Weights of a small mixture-of-experts language model, trained from scratch on English Wikipedia: 2 picks a token.
Below are experts of layer 2 (counted from 0) of a mixture-of-experts language model. Rows are named router (the router's row for the expert), gate (a neuron's input weights, with its number), up (a neuron's input weights, with its number) and show model dimensions 0-255. Each number is 128 + 24 x the weight over its row's rms, rounded and kept within 0 to 255. Numbers have three digits each.
After each expert's rows: "gets" lists some tokens that make up at least twice as much of what it gets as of all text. This comes from a sample of Wikipedia text that the model never trained on. Tokens count by the router's weight.

# expert 8
router:071125082102147114116119172149132127130139114157156135143144138158105118134138142133124112114130143138131156119122093151130155107126133137101148126158112142102143113098122113093070112093115142088131122135118141113103114127127160149176114110106121105164118172121102129146103165118156149121133139100178096143148123086111147205158125112125103092080127150106127147167150082123088099091145073102148176105102138124069096103189158126143107158140144116100111135133183115126107133120142141147121114118153142124142142120093140110117093134128122125129074073132149094136137148139159103112113141127122106103152110122115127134127148145138112130118145127152114100119116155079132125166126139143121166110181128121165094113113149159176136102139165079138127135150138085171157147106113122
gate13:170085136147109104087164113150124154139130185137118114141152128138100114119127164135147131117068133117141113124102133106168119159189091146138187123117120143128091078129112138129164142107084142064140108123128094156117140184113154145131151104103147123158126098111133127082134110134126104089105169098120100115107117147124073095127106103188146096070141149125141132132157115070130137142130153144113142140133135143146142124149102144123179158134124127131140140189140113141144135148111139132123159157154115134108118110093128151122133134137111121147103144120143125129167118093138135123121141160150166123133121157142145119128165096126129094110132136166146128131141139137075101164166139181157122170180128126139138148136120135107123111121178113142128133109119155143080159163096156
up13:114169083117091168102130114147168155105155139098112149106120130110149118117155115108135125137139088138153081133112158135109133080127147127142050109106129117129107154134151112143130165160119112115126134129155109141123112142136144092157117125103133125150107141158150115060142141084135133155165149110144139101111111100152117137096159131106128109168114092140152150111121115108125101139156081118120147161160115077096183114119158147149140129134155144105144128122122147144146119134113096125141181148151132145114137125107102113102102085104122140188097098153128141154103143098126127134102116105149126142104094096168074130117125160124141144145141156126102130125126123113145147115103093070088117109076142128165155149130082087149171110174085107118122137114126137128113064115131126
gate14:111109114107119163127141122130139137122099128108094085157127116148128147094094153138106093170077121130118130156127137106136158159125087074152139166129132063161125139133157126129113154146100130054120132112123154137113111088110147144110110116157089110165146138094149125094137152134159148098131127136107130152130152087201158132155107139160093136146127139127143117130129131146136113117127117173157153141103158143110133100107114111131120154149149163120092145150139152133145121140102132169078156142146164147138108164143121128148154123126188068160140135118135169144085144113153090112149108059140118159146104122148163144123114115156132124143143115140163148116129154092112110153156160121131139130133091110124102179144103130119126115140085132075095128124097138140129161104083109
up14:142088143105152089148133097111100126110158130152174107138081115152063153150150124109108133115133127147150166168139163153182094116153132067097146135171122140113115086131108168115119132098124150177130128112130087126109122148134176117206141098112171111129150139066155139115121084082123170104118115085147113098099099132129103153133103127130153121167136138117146137160106105082163125176134149119120106133134114163114112142142147160127174120143148116146134153107144140148133147127129143144137114136157127137123120092125146140125146150104146162119146091136124140124156098113131112134123120145181123122111120120115144119112148108159133134102120116127090124141149125142129134106126069105142146066124148142110095116118121128163144106124113150164123105129192106111122146135180090
gate15:129122085154127169167106145129129118105122099151115162090137146108132112113111143153152138131110127120143099092160094115141121106103181129133107149133153146145124121113136105139152177124125114155151128142118123129163132183117131140118140114050125117145124146125115143148133100094145149086140153124162108146162110142106130095136152110123117153121179089134132109180134097147120127091118132120149133105097115107148134138105135157111150115129152119098115137119119147157125124145121071136144107111143096116140136177130075096163114142099129173101081113112114116117112145131101118134110150108127129151153088128132145130185101176110150096097153149133129110122163190113145071155070095170125089145140119129100154142125129183177125117133145148143177129067112115117147087146134121
up15:106122111109103153132108188132121131112149137098116149082148164108123124133109134079122140141117125124158104109135018121156134140122174139151119142086166122149127104155150120107101103086119163144117124164096137168153116171123166129141129138087105153126155117130131134111157119136130157106123113098147124161175085096089178114154127128125153135118137132155136134156129123159133116112173138118120105127138161108145125138145133118121134147119162118119141150151180176119132148096123120142149078124149091104167141141119059088145168110121143147136104124152140135133119188154131131138123140133112093163119101111150178125128128126101132113110095140128098136165112149112112111127112120161088086106093096114119139109133112161160143072137133147172153139123117145131147101135157106
gate16:134080135118103177107115143098130133085115128130090116088131108153141165117113112135104097161135138125097117128145133170091119158132158115095130141156182134126112089081128129154129176087088118155158119093166163084103134148160134131134148124110096120155150146139138080123164119116155139106138141087165142109122081124114130101122166115084111138140138143134130089131148120167119123197087168124124148125115102142120188159122128153118127135117144109137178104155138129131136139154132116098137128141139108128135129093113159094125117111100132182067154131156101110142160131142085117093154095078099124132143130126135161134125106130102135134095160118145134123134096142113154149121151111123127144106127161139119204143101142105113127185125182127120114135113164109147135135129126126
up16:101168099092172079121151128186150114138159106138196151176122110100105113120140129097128142131142156152175112118122159114161141130140113146138098144150091137108117121182156158079127123147130127120068134141122131114121096076123129097112131123163113156103103139137153103120154131090068107145134128132113080119137170128098091091119063138137147129121114132124108126136093151089147078120144129115150110154140116119135132108131119118137173126112123139134128101131123144136142119132127080135121129102140157157116136151111108167122118126126131113189092123128115138107085122140175121143132151146142150161129125146087086071145116111140116121125098110143132103137133154155123097156170124114150146119109119125162095084144114160143116120162111146177104121181121085141121166136127106
gets: " |", "-", ";", " D", " B", " S"

# expert 4
router:167129102133106128141079107131123134109104166125129117130143118052144108101099119086159128113122107137141132129127116126085106125122157158143120156121099152131136156131126128135177125099066076135101127134135148155170212143137171130126113142118146143136118154122158138125153114163126131120124130154116097116120144170121122112150126126130119149154110134178138112104111106123150112118139105123076103180138154108124118136147117175086137081131098135127100139150113154138077090145126155158114119131161070056128127162137129169148104146130164120099143125101124118150175135108136140144094163154106132130076129124124113144104120120132111106119113121085143170164109074140130158110088154140111158079128100106136112144165143155124111146143105123082115108136105151115111114126123149
gate0:164144173158109126125138160130086124122121108114130130143106140125130132113087146145133111142080173160132113127095115121126104125125105135150146139107133135166120108126116156143121108145109119135108160144128147128120137137187171150159045119051156130146091122138167109141161119143137103122108104119088143121164140113115137105109161129108133140120101146132092118104190123133136125110125165091113122132142114137152061090135113149129110189112105127131140137133129078143102111078088158114131125113103133136143132142095121102135124153140145147145137154138118169139070168187109136126093158151123106101113160129101164126126085140092096140141144104132134104101128106179164130111107120129130074178158130124087165132126154120113115100114133126141117149168134136152124082118138106
up0:116161147115159171105106136144146156107164131135156152110158085154116126075104120140151140094153119147121100139133135139112130141136190149125122108140156121140141130111197129117120090145127106150139147052145105136137085129152120112121130143102131135110092117123119142148134118075150089159136170151138148144134136127133107137123110113142101159047131089139134122125104154099113139082113124131121082112079166072152101137125147132154126136122172125134126160122081125145132108136164125142160148113126131135103062108173137131121127136135152089108093099115154098172157117155118161155123110115101126134134132141098145163116110152104166112139153095106125124085166128148107141108112130118121120146168141150123150136104119125180112152053104124132150115161144120119091125111119134
gate1:169162123115112113156109116122131146133142147140144166154095130148107124164089141127100121120129139121178141157090176109174149112158138126116120131160149133131119098131078122116112143163162129115126089122146115109088093117102124123102141115144126140151128161139112124115136091121128103137151097129111159107085110151118126159110146091123140153139138092133122149099114125174166109150089139119155120155156122158158173128129109159151123139127141090124100142120147119122116178103126135134144136110108165137109147133118119141077173133108108179112132101140108197136116092128097126084142077076160127154152158130131118143131109113112135154165152187113113053123172140127146095162170126153138167134125128125101141118076142087147159092142160138113145103102149106090126141122128152
up1:103131092167151161098113154132116111125113128101127119130133098078162106096129154086124141097117149145120147141152063114123111116120142114150107098101143114104100120168136155126121138122103161173119083152106150121147132103097084118159163112091148172113153069129107180103128158144113100129124159160129147133122120146142152121090080130141166120141174103116188131105155124160085139130125141118112112123142118151137075150110101113112130072123135105100089148113138166146138106105113155127122093134140134106113135121161119103096123105087147108164117141119112097117149163158130160119113140148144088106121112089146082115131050129131123118132127118096100106153129106132121101116135148112100111141150103125171112105117070156116110103167133093142132135154128109124144140152101124
gate2:075159139115131151123172106149117136131120103141143153136134144129098153134135145097095105139099160139130103150179129143130087113112137101129104122135150175120115169139130157134125115128122129127139131127140124142171121131104110086165134137147152072157088101157151118132165128148134142082122087090145153080074106136128145116112114124127143097125123141149112124180096141153151146154143131160074153128151109144155137158099136162103121120123111105119096158130110074128123185105137131127099130126117076171124137103119152118141126125136152139150139113118186128136129123098082072084166122146149104116077117137118148124147119130090157189130161143173181125106137142155143132173127107072129120108141117117101132086163141125154148134142145136139156098106163147113108147156146137
up2:117145113109126177135111172161123144123124146105189107174118140119126122165170130132141127115051151121128119146098138139116142160185087118114157105135083162147098107150122162116169117156100146122135103133147088139140137154083103133173140139157119120165113120184139123118141145146120122107170152130141138135141135141133155135127113155135120110115139160153085119145133114153072146171136144145110147140158079126146139098140125109165097139125099131134105123154129111124127121115086105095124159144128114131130154114172115101065141129091154116130093142128128109130160132106119111080130134145126126133145114098143129114146123081121120136116131100148151117086147172134142133199132147078127126132141186091111147108151162119110170126162119152194149127133114121134084125145146138
gate3:098139115108120120131125138147182122092130092078121129121149129121149063110073155144105158110115122171135097080088138118112148093137089141163138109131129103135135091079135150127162134113140149120104074122115127150138134148123144157116129112107143090164101084150141160108152158133125135162164146107133152111123149143153144152119106126153142159154127126105144145123172143148116159123171101115120162146105125149166146086159119110132165156106131106112161133102147148124123109171178082122126090149137093141157100127127075120118163092151091124127120127128159121140146118184106148119145108135104100169168166139108136130123117119115101085086141097123189144107120138090125165090152121116111125123162117141127092109115119121119102110120135146118156144102095102112161113116150153
up3:108131151093126156116140111109115123122126122140093148155175111109147097166165094089106111107147120128140122129134103187146111138159124161111104109137166091134093144151154106140111159130131157130137114172114154099139097136166161114152176123138165103128100109095130124135150151100123164089140140114132112102092135146107111168083116201091118163125162136137129112133094156094127133102097073118145119111123119089168157101127169081131151109108099137148086110115087159143138127139116113135156103128133136124115183099145129114124112106152142108151158133111117123093168116066088138127144130109151097174144153155140101104107124143140156142151098149088136155136147150138147126129143163113107103170133140140153086156131117109104160121149096114167114110113096121118138089119128115
gets: "\n", " (", " |\n", ".\n\n", "–", " \""

# expert 3
router:129150152144119143118143133112148126144063106132089148157098130107116149114149147113122138108145114104121148141119146099152140120101126107147115181128125120087121141163183113112095159130190181107171128088113133155146057149126183127118145153077103142152140110103136112111126132107117129140085128152084124149140139078093132107144113151126159147124174131118142053092115127119117138115079126116139146132164126127128124144161117106105153150156124067110138116124118118147143157152098124112168103136138135167119116153151131138145106127137101107130160107151105141132145133148113089090116145121139138109098140132142095124162108133100145117165155134124098096110149132148124138135152087089134149150098132121166098114167143148099106186117131138175105127080111150156115113148117175
gate0:137100138114130107168093092140097136144160127127133153123120106116173105136150108118170102147113131159145129125084165137148118177131101121121109128140130119111093111095102177115112101129168121102131120123149193086139138115111153103138166145132169125180172140095111119139165124126120102108074091158109152143136128131156044146112107134099133145129102134111087134169144117151172111143112185146164164150139163140110100123145135117098129083127113094146111133117107147122110092114138118107142129142122136114079128144160152116113140157115110120161148137148148157114139154132097123128137108087171122113127126132126126142102084092112125117144135109156123124119180153083062166135124142126122115121124085126108075162124101163099113136116109160137131153096112161114124129120130093
up0:123138082141128140127134120112154127087111104104088114107154147122143167111137155147135121129124133105123119136147115139131148073138121083116155157129124145092145147116113068125171193156082080145091148148147119148091141154126097133136140151118117136088117098120151113099074115122102109084124134074097134122140109147126120122144156121132134127109150150073145137092101111111114132123123091125145115115117074128139144138137099119125130161131181144115137103130166065134123140127116128138131103113141146154132153151101146133129113145131116129166133119080150112139122101127191132127107138105067153173148141110137108125157139194101108143094146124131139166157089134133135146164135117148114133129155130103163181085105144089152131126129129098114108131176144093126079183143120144
gate1:144142104126140125102138122129116148167112145116141118127156129140125167155124133134117109146127114164147170125136111120103103098161087171090135133116129124113146126137153118081136167140106113102141170146168095161143146114174145202103119164125102163135109115131121153129141149115142157055140165118126116117144145113124098135065118096129111133104133171116170122129169133142126141135140149123081111166161115162128163125131131139113139196158127098134123135158130111190107116150098117103110135109143107145117119124131151130141082124137154136121130140136162153141126124102122141119127078156160101118107100137154114126125219090174145076135129135148117106134161147133130107128123146113147078115159126137118153113126155126109118122142111142145119139145102144134149201107073159
up1:168106125117111153144095098161105140189134122110159116115144112088169126150141125144086078172115106151149145113135149122142136147097107106137088149126092121152138134083138137125131147081140139178127123153131185088134087174136126108125125106146086157158152150123121147136111108127155107103157115123148106153099133120118131129107177165183149112137140114116125114139159149171108125105102147094151128129109131139078152095095128099156124131131147127144175124195139141128095129138109144092143094123071136126124127143122113108155154148154156124057116153148170139147138105151086143117133142156141107116132158133091134154125122153135127127155118087126165109110127129113095104116124146088105145170115140116161122130120164098138142139126063154126123147144095159145134163135139110
gate2:104117156124113113123108100111138121107109170128156131099111158145153117132136066107179136142131115148159132103093121114101120142140080172118144124128119099119140150093122167104181104128148143140144112087168115071164128104167148154103110122123149144129147148152130146101102169132147092166127107155110155122140121133139083135187144140134102138134108124133124155138110177126110150122152109077109127131146157109112125099109111128132094124140110112160106107099101160136161068130109114098107114152133139117159078120176138155150118096133113118158138161117145095123135126119157154152136061115143141116154128136171109128108188119128148110087117144170143096095082161112100142131152126091138124140100181111121126125095137157111148134095105160130113162116145115105125096125097159
up2:097146130098131155113121155099121148121124102137125098135121157150140115148096148109122149120120122102108092171148106138061178115098192111095161157154178128138137115118140139103090147141140097072161058134139128192151135112151118143129157116102150149103083142150103115147120140143135116117138161138101116138154102127112159110148127129132143124140134139168119111112131136088125111123121128170137097120098128123121132130136146110110131116133196093157095098104115153093144152121132137181126121144170099161146158125105144119124137098096094106148125104157078128090147119142110157136116122145115118170130123124119110146130164146132122130097099112123149165136122093172150116094110128133138141145110175139102152107094138107102117162141135074127124121113117082086146113128065174
gate3:148125143111156099133080140127080153137113154108119118149108098107123132136130130151112121139155156141101159130136111135114146122129115127148140109136144129137161130115124160145118066135105129074108090144154155121138117113094096136138147159148156079129143120192110066103130098154089093166177125154134158099093173091111183125123134153168171130139123144082128124140174140105093168154083134131140114144140128111122117123158117128150173130136091120064130122155090127143078131122136159119167118142104071113113097106092128141135133133174126136114136129132101144141105140124086134089146135141137156098132147120115129164123120131147108153159110116108138112131132101111109168127154140136120110132148106139121080129175114133131125157134157152119176081115112151124146157128185096
up3:100132128137119129169123149088151123158119153127095126148133131124175106191104153129107174111119095106144149101147096120152125119134098133108164147118096167113109153120128088123116166140152125168164165144124084132134117154116134117122102116109160195128133158100159146176142122078158174130087132150128121156143092136134114136136132164160145125140092099126145136124109125127162124114114120116144146110157122099135162141105109112153091151121124116183148123098152128121131096114096087172154134084151146127099137135137102098113128089083120118127109133166115113145136113196151152190131145115134110124189120113126096182136164143110106128127134094128125113131102125134131119127125134114100152148128129115168123101095163110111151102089150149110126177164141132130178100148113151
gets: " of", " in", " to", " for", " by", " |\n"

# expert 1
router:131206163130132122184161137127112131112100100103185119076112123155126131154106103136100163165133129158144150132120132149119144153169125127121122089137092152144128121133091123121199096150121123145112153137131106135113138133131112128066127123133147115117128101105144110093127147145108099123097133091136125109123158148150117105106172122114131108131099104119092061147152131126121108159153126088147158120108093163124140136139127159136123123107118123142139146133142151114142136127143092100113136130061199116151112115091125112152123104101131092089120174137143159086120147118133133133138101114120150119083113126141134162175106127144147136144110136167138147110126097169108109095151127124149121132136136158130151134098119132120159042113130139137161160123177131139120121145193110
gate0:158126128144136178140136104159146128175152121116099131150103113145095135127119114103113069103092111105145143109126151127139119139145157121104106162173102099105120099127109114147114146129139109112144155165114133122151169134103092124128128097146139131133097129137124158138183157082153124137143157139110077136119129116150101128144149106122068138091131124138120114170112111110146108132101153127123155113139121152112092147134142118115152127096126176137128169139159126104119117140137118107098114100074131144140148124133170118135120193147113159109084078124147084138172139112120149173164143114113119077111200136137151153128158125173137090148125108165110129129156158113091128173135154109160146126097076124118134146135109143173151082147144181170150130125127147118095127146126142
up0:127112104125166124122122141137111102138140129155110139111136120107144145152134115097144100095102154131134122140161113150135181143130148141111112169130107102102133141109137123168122143126158108178126152165114120138161143114119108105138130092156148101121125186146158155129151128104136121119109113163154134105111138148125151117159144107155101124122137103102124140114117134133207094138148146179132134113128125194143185176122144105086084126091138144149107148124120115120112152137129122124124143089144143134100136121116108098165134121105133117161095094141184120144076153135131164156132133114102132160135192123145123143155129129140147172115129117157148129157124178085160064176180132078152097146194139152179135135120141139148107120086128138127117134167121135140111116157103152
gate1:130158151105156105144133082159123152130144100146169109111162117115102159108141084121115116100155117122137144171114143088114093133105112097132170124138158124078125113106131138106087121100152089160135160150127123121108120088093114136140127166098092129143150150092130130123106094122132143144092104158108116126113140119090098138124157110103130113145099130156136137140125096079138119077128098091153140178138136174123088112131087144137102165125110105132085117065117119087095115171153141145110118147100143106119099127167136147176121114131117133126143128111164145141136086145143097133154141134115141079112142156172077127106105126120094078147156123126112162119127125129164115145144109171114115137091119116131103139116168099133162112145107152124166133112163119147125142055144102
up1:136109136122156152159122146119127119130131158117113128116101098118150142139125132181110138097120158111143183141136092112068155128108095093144125133134147093095123108127116148178083128140151100143130142154144103141132094100072123144099132099111105106164114105152149151136158109125103146088170151120101130119116126129131126098106085179114136085130141141171131145115081149089126135154162102135124165096115129145121127127134104122131145123144168124175146126147121086129147145128130133115096145101146146094092123121129105117178116126101138067171166140120147148134106104102173156156110123129123175164161129113141091121103126127147159105143129143154136147089089104144137132148136161129091100138101122111139163126114165122164107105097104112192172173122122141136086079110110138
gate2:131136112122112128134106150141118116130126107129145161113139123129089159165136143175096128087124102114118108169108190116169121137155120143094120136152134134146119124125099131111091127186128106139120123107131122123083123129142128078136135112126141116164102143145118113123202142129134087108147130148140141130128131126118102143114152138178118129117088138070137121173106113099144119154092110105159139125113122089145122090115197139126142074135124166072136117097127130162090182120110120130123117122152165125113099130092112141089123111132142152092097111148142173131117139169133088110099123146127165115116149112164160088151177106123159138121118107086101143104122135175107174124121128116125115137112132125145151109128147131111100135078114140160166118112124181072136183102128140
up2:120145153116116101112141121115163128143129122097112118138143143166148106137127100118152102126129137127088137123156148118109148155114091115115109119125093110091133159135093165124134149116123137147130118167136155133113150170137109164132114166153129146147173155106157131105095146148125116179108151101154151159082141115156150096155149155081143125111124118165121134097131112146087160075180122158130131100126146124146159158104082109118134150131153096186175158149172087094137104112135126129138103147095119129151151106124147089159121118147168139133120113157139093164165137089128147145165104108137113110159123117098125145095152185102119116090091126125142150172117145095161089122122149101104163107073132130155103093084183138128126125148106106153099124158104104136123122128107116
gate3:127129144118103111168132087164137124151083130125147091137127112152081140120094105084126151124142121168179066081100132107147100134142127124150123137113118129146117123126132123084144106096139149157142120190173106096115118116152129145097120125107092106118126175142144119113105138150131165143157086132146125106103114090135132126106110139106123099112070072091148130154126117113105126110165118106094134118107078117097119155137103161139112126119124136134102153118149107097120134134189119090111121124102134123122146158108134114125115104110089120084145129147180191148116123156133116131152126105130144137109152130125166126104105075137139072166129095114171178108108145114114119153107131149148167147134123130208102161115139113095113160141125126119171117116117106147123108121140128
up3:111124152105120169141156170150120129138148125157118138109121082125136128125157138131118112132123104132169143102138124143129112107150100118110118078168100122093094187144155159144121097133166138152153133125120090125132120136126146116122104094159092130135104126102125121092124121138118126107110179114138116119128112103143090135160181079093160124083148182149103131131110121136137160159123121141119117180140160126116132150109133185102127164127118117131098132129119105167108149110122147122182139143130132121118138140191093128159125165158126110144130093144117097104142084155094193118092149115152133100142126158141132094107149165067122118082141160110095095140115124126178162131106106122119082125175139124077147099181132130151157113110131103121136158141142109111119140162112114
gets: " ", ".", " (", " not", " \"", "/"

# expert 9
router:159035147132156100141172131133115137083191118126122101127103142135126155135134083145101130161124133121102081122130140119125143131121144143137113125137155123170124124113112157129110123101100102158134109151104112131090106115125080136158099161113128064112133078145182180130105103103122110127124163150147128132115106114133149131124128142140137140110153145115130193142155148144144155121133172147125137174102089099128134172105204123148116125091145155191118132138119155110149132110154142133124135118155117131150123151117118169082105146125126133139130099107115131129100104157142113100155073157128119147144129137092100149140131125127148134102106138143125139125124133131136143128145082126130089143080117180090161136148127126138087136139128143150105097127114082119143135158063115
gate0:146141142126159107125151138135073120168120121131144122122111135168138128142130118131145129122155133134120105120110151144160068127125184104115122143115123172149121143101146166082130117143167122131146165138074135121141128136117143118112136114064123107149162102127146122138135110084121142118125162178139139100111111132103123094157103104192150081178094158159118132105130156182099179116130117135114117153150147193120121088119108150127140102152105112128087118168092107098127110113138139097143160127167100128145142128158098154121133137125109127116114126146145148141144111129098082124121146145138121079138149147122126138151109118107113111097135141118083145087169125130122151119142103131085086157142086115078136137099145073177099152116115130098151111129106097153077146144111140
up0:106148114182113095113126116136123132109110117121120141142169131147166186067146172149120133102110147117130133117115154156119115135148087127140121142151115121120135158165137118162167136097159075114150112085135131151103148127108097147146077114180162150128102116126129131179163129151178155120144136078105127099104160151140112123129121109149117168131134157086126089152148114065131116100126117095143134103137128102110153101131132170110184124127145169155163153116192115114142134135110118101141132159105163130126118132128136128134144151170108116101146154139109132120105098116145098170131142148104138112166095120116139149125184146158134136146141163099159140142060115104124129103169144127149159110127134079142117122105119169128138133105165102125115136120107138115171146156113119
gate1:195101114095103110153142078131139113107130148135106116141134151121121110129151139116139084140142155130136161145140093125164158141114122113131168098145151106129124089087145101134133123123123123098109102158135120143175134165158132124130088135120121085130153109117128159154149144107111138170110123131161131138108114109179111117156109099149138121157142139143131115165161147080173139144101159156160091153115099078138178114125117126115135153128139160144148098181125125164152078135101131117046098106113104118138130170123153116164137137148138162153151125132120138122125132081098143082130115113134156117114129103117136152134112109148144112135114127137158077130107170144137148087100137084138094117131129119161120125100161118077142150124159088107132138109113133195125185122105122
up1:113139102103099132126098128136132117106099107112123119116127106137149148120143145108130132121118149118130106151106088153150169129169096127080087118087112145135148127152118170107144124084093114112169106148140124129120134134164105163127182118130155131132107125108095130097106153132122131145147158118152112115193098134123154111114120184171119106167120155129171123103097102133108118110170113203133134102129113145138118142135095124144130069115140144100162110098149110159120124101146156128151149143139119110100108103123110122110098121148103116121119106097115114145107123073141108113154163116109098166132152113138113104138102175157132143105151153149078137167150091124140121108137111108108126121098093089137105114083124113162098132097082120156121141146110120146163076169188176
gate2:149149183163098136132131146142126092135137115132134155127116112147162081139106160166084133100114089145130130132117117157131115120136148093098170172081108109145124132111109106106131130102123113093131072121121121183101125181141150157128118117150112161105123118144159131089136111121155116166121088114115134124146126102136186110121162126111148164107098130130115135123151119088162118108126128095137126134113079086124136124155114108133116162062111158167142139149126165148120157149115120127101116123110179068110133169116125122115162134128159139103097132081146132145131118120122098133139168122177121088107125138144156126138113113108109146148117112107116098144116123160122169105110143094097136109160120127132106131112155146192172162112109180112150167116083123162138134155115093
up2:121096130125128084136200140107109121142157116165143129101166135155090116155134120098139093110115099119144082086149122137153106103111135107096141159139151147121121119106121103195148130091147088168131125166097149147132122166170150134153100108122125135124097117131139109122169144093140139085128116112170141115104122112139148101172130114117130125136123130120152111093150171115121132142118120091134125106071123130097089107130120153092139096173161139128150164117111123125187163124111075149161152111090165127154140154139143134153123130096116108136151141123132145149179134155126126167143125126137113132157152118092138147065094183132107147144150092141117139139117121163166140143093123151165109179141175143104113167111114145098125141108127144138101121111148144169120118114151143
gate3:088131111134164203148130140115160100137142123136159098187135096160127137083125108100120123145157134170087097165098156131128111147144117111194136182123097133164186087149098107149085161138154139129162137111088152141107096127116154144151170148126158144117067104121094145124161110121100144134147127160090116092126054133133107159114111111110128157100164132149118117118139126116102158146149118130124140114122132115115133186109101096119100125099104089123116135136136118136128137117150128161145150085114127134115142099110143127131093121117131157156106138122091083125162133115129106115129157122102107081111126114130132104152107120107121157108114110108131127111134155079151116143163135139163142143113123126136146133105169140133139131119142164143096124147103104104161099084161095
up3:157127126095184167156182143090078146165157127169135113112114084120099133159145155125136169118109133137115108115138107123108135135089140143145107156127118167126090107160093096143093140133151151101115094160114139142203122173138111117110075134129139109169117096112115132153160132131123161073137127127120134103096108126132139115131110123102147107169138170143114135135131104141118105128126165142110131161099109135151161158148113105100145108103080139134116087121101150112119138116162095077137117088118132151138146139140160153124130123117121171171114113113120121101117158130107146128170124151107168107127160138136128132128122147167080147111131111151140124165111139174125137158174121123085108139179146133176113180179105144138153111098126134118149136111128110113163153118147101
gets: " the", " a", "|", " of", ":", " The"

# expert 6
router:110106087115085130109141090097128109137135158140131145149132124145184117135199135130151148121111162136125143094148114112150093122137109129122126142158151155077114133107105128160127126125110143095129111125138133104182104120084153124124158119143140161111161161146096112144119133114135110134145091100142156093128117157121121140121107127127098119150075126158139109112117141132133151118098142134185127088143107117138137119105114103096094143126117176128102125086132130118132120131105123188090112119153143184067144161154140099120196126175148164135102130117143099166088117122111167105159146119166100125147124130127140078154155102124130111098162084134103091120143190080097121151103114120142128161152127131174145163106117090127109136149142129112131125169115118137148122102132105
gate0:147124160141123144158109110083125117125133121120112157136130128135125146142101167113084125107137116134111127136155175153172143133108144126108157155135120083156129164107158137083131089110102120077109112163106160141089135104159123118125132114125132114130137103115138137148146100153106123095124082113140164173105111133163125115166156113142102147138128088128111137105106144140137160119141149129140146202185175121105139129153106137060181143172165086126097104115126127149123140121155133116133104094124156097119120128094109114097127115127141126145091111117132174089156137109087152149070117140142119149178114120148108105118143117118127122097110139138142121138170128103146070122166111158098135139090151107168168119117098112103100169096114093138123147091120141144095122144169137
up0:101130091143118111112130132156105120107133108132142132132110112108118153118160123130117139128120087144167132135115080089087124125162104118157103154110109176089125093134105105113139148121144144215141141100144137132140139116138135144152137126134119133143099145109082115129110126099127127135115168096101094109124142132089073150109124092096130131110147161125122125140149109122084134104106133141140065100097107132133129151135145125159102150117126145096148162142179152085127109157140159095133160163110095129117130144121188129122126121129155135087142152152136139126104127144193063088128117163090124106047160116104109120118112127119131119181146115119122111148124125144116174124164130110153171146132074150101099106098141157144112099153093162116140123134153118133125153130095148
gate1:111156129138068132106121151120176136141098144125101159127135156104164083134125133130105141107181110143125116109106090125161137141126052119144115154105117104127124132166093133089108072107134110188118162131162133125082166105143098130132127112144168120089130137099124148105129112123093135159119141121113136139098110081146161115083114171157154101125098129155130102124115111096144109097113176124147130109187136173158089142115119123146169123111120112122117114113120168103133142101153158121155116140132127135120145121112163137178126154105106154140166150114169116151128116141100119098153152162137090110133113144118131117118093125114104133116143165095153128104107142188113140119105104096113139133105128106093144136087115155110100130095089153084128163140120117157123117134097086
up1:101091134165155094122124191090168109099140125148140140158126102113111137087138125135139092166127167141145116155126139130126124122112111134157140158127131142137156113120096131112100149121102140118174180197110206116145107098140173080137101122123071123108087157145109135141103120121138096127153142127142104159151075110117153143137122143098131137158126148116134137172097123113106111119112131159124100149143147129086125168129135147170134120142103107086133168117128098115131147145097160121150135158121181129154132130123086138124117129138178110153145091114102167091133149139131144126087134122113164131133112096102137111113132173125109109113087126152129153120170097148139110105109160143109145138137146140108111121151160108123170090153147080142080142153134083124119171136142130
gate2:135124133110139134099126120142121163169143149127134149135105139142127154097132104092074163155112123135126164117125114143125145165095126114116118174129138150141144146152129157115107116115167129141129155138125147096108150089128159144126167076113180135099115167076092110139125088140151129110080123147124128120154086078121134154167136105178085127106126101084086107165125127060112117138156142165134143126124139121106140151110153112079152131124165138118118095163080118167136171119143152143147101113118127146108137134132106123137110131073132123144127133137129124144123122145156104138120154167089125163110119123101124121117139144157127143132112141132117114103105114128115095129117131149136129125087096095133194142107160150156065175128130142135183102155083163113068135122160136
up2:136089166104117113145105155142071133130167152127148108094157191160144117143125115093126115118124102137097146129156151091127100091121168153097123149148159168123136154110104125117128143119119140102117109133140124167122126095110127147112115102128131086143108107109098138078179127188154119117120091096125110105111170139124130131173138105120126178108120125170154121168124149110118121121118141119152156094097127124144117107096118121141152127146112128143107112145120147099106107107116098153116135148111103174123158074103169146152122120149104172148099143165176094175168147153157077115160122138110141181093131111150146125176135085128148158098080150117124114109120105167116103118126165136165109135121156132140118145122170156150117129113133138103129101159093112155151140121137153
gate3:112133099140161153117122150133108136086070133146131115154134135092138120138105115123140093129136117153093090181132160103108129151157141109084112150095087164099112108135135107077104147165142128109137148142112111140136163171150088150144097150145144147152120124159118142095151133174100141116166188161123124160131120135127134163112121071149102156112168131121105128123180120124121077142126141101153159102123132161116149119128152120100155119131134129125155110131163127117146116132109081130115133118117139108134164107116135144105139144129166159151109119120167130148120101131128116066097147128125134163118108117171107144127132081156121158194109127163128145138138156133112142081124144144145071122057108139170155133088157129103127127190144099124151142121110132093111105143108130
up3:125109127123109117127176125140150128100127099068146128109116159149140120113131072083125129141162136147145146096128117099138154154093146152159151160116124118134170106160108126098128117124077147082124167148113104145111118058178127096138130127120089117093102132112146111168135168124090138119086074110152129110154118116126149140149122169111129136174130127101102130153110142113142155102126121113112092138118127118121088116122125119196089112158134159127144116175125120105146148163113138099145105113099149165132114138162105147127115135164125124104138143129125106144121154131137138151175124154117136166181141112134119097115135131112090129108104145147116116153100141133163093131098115083151174146146122138130125084133082152179167163084134121102104111186129127132139131162107158
gets: ",", " and", " is", " was", " were", " are"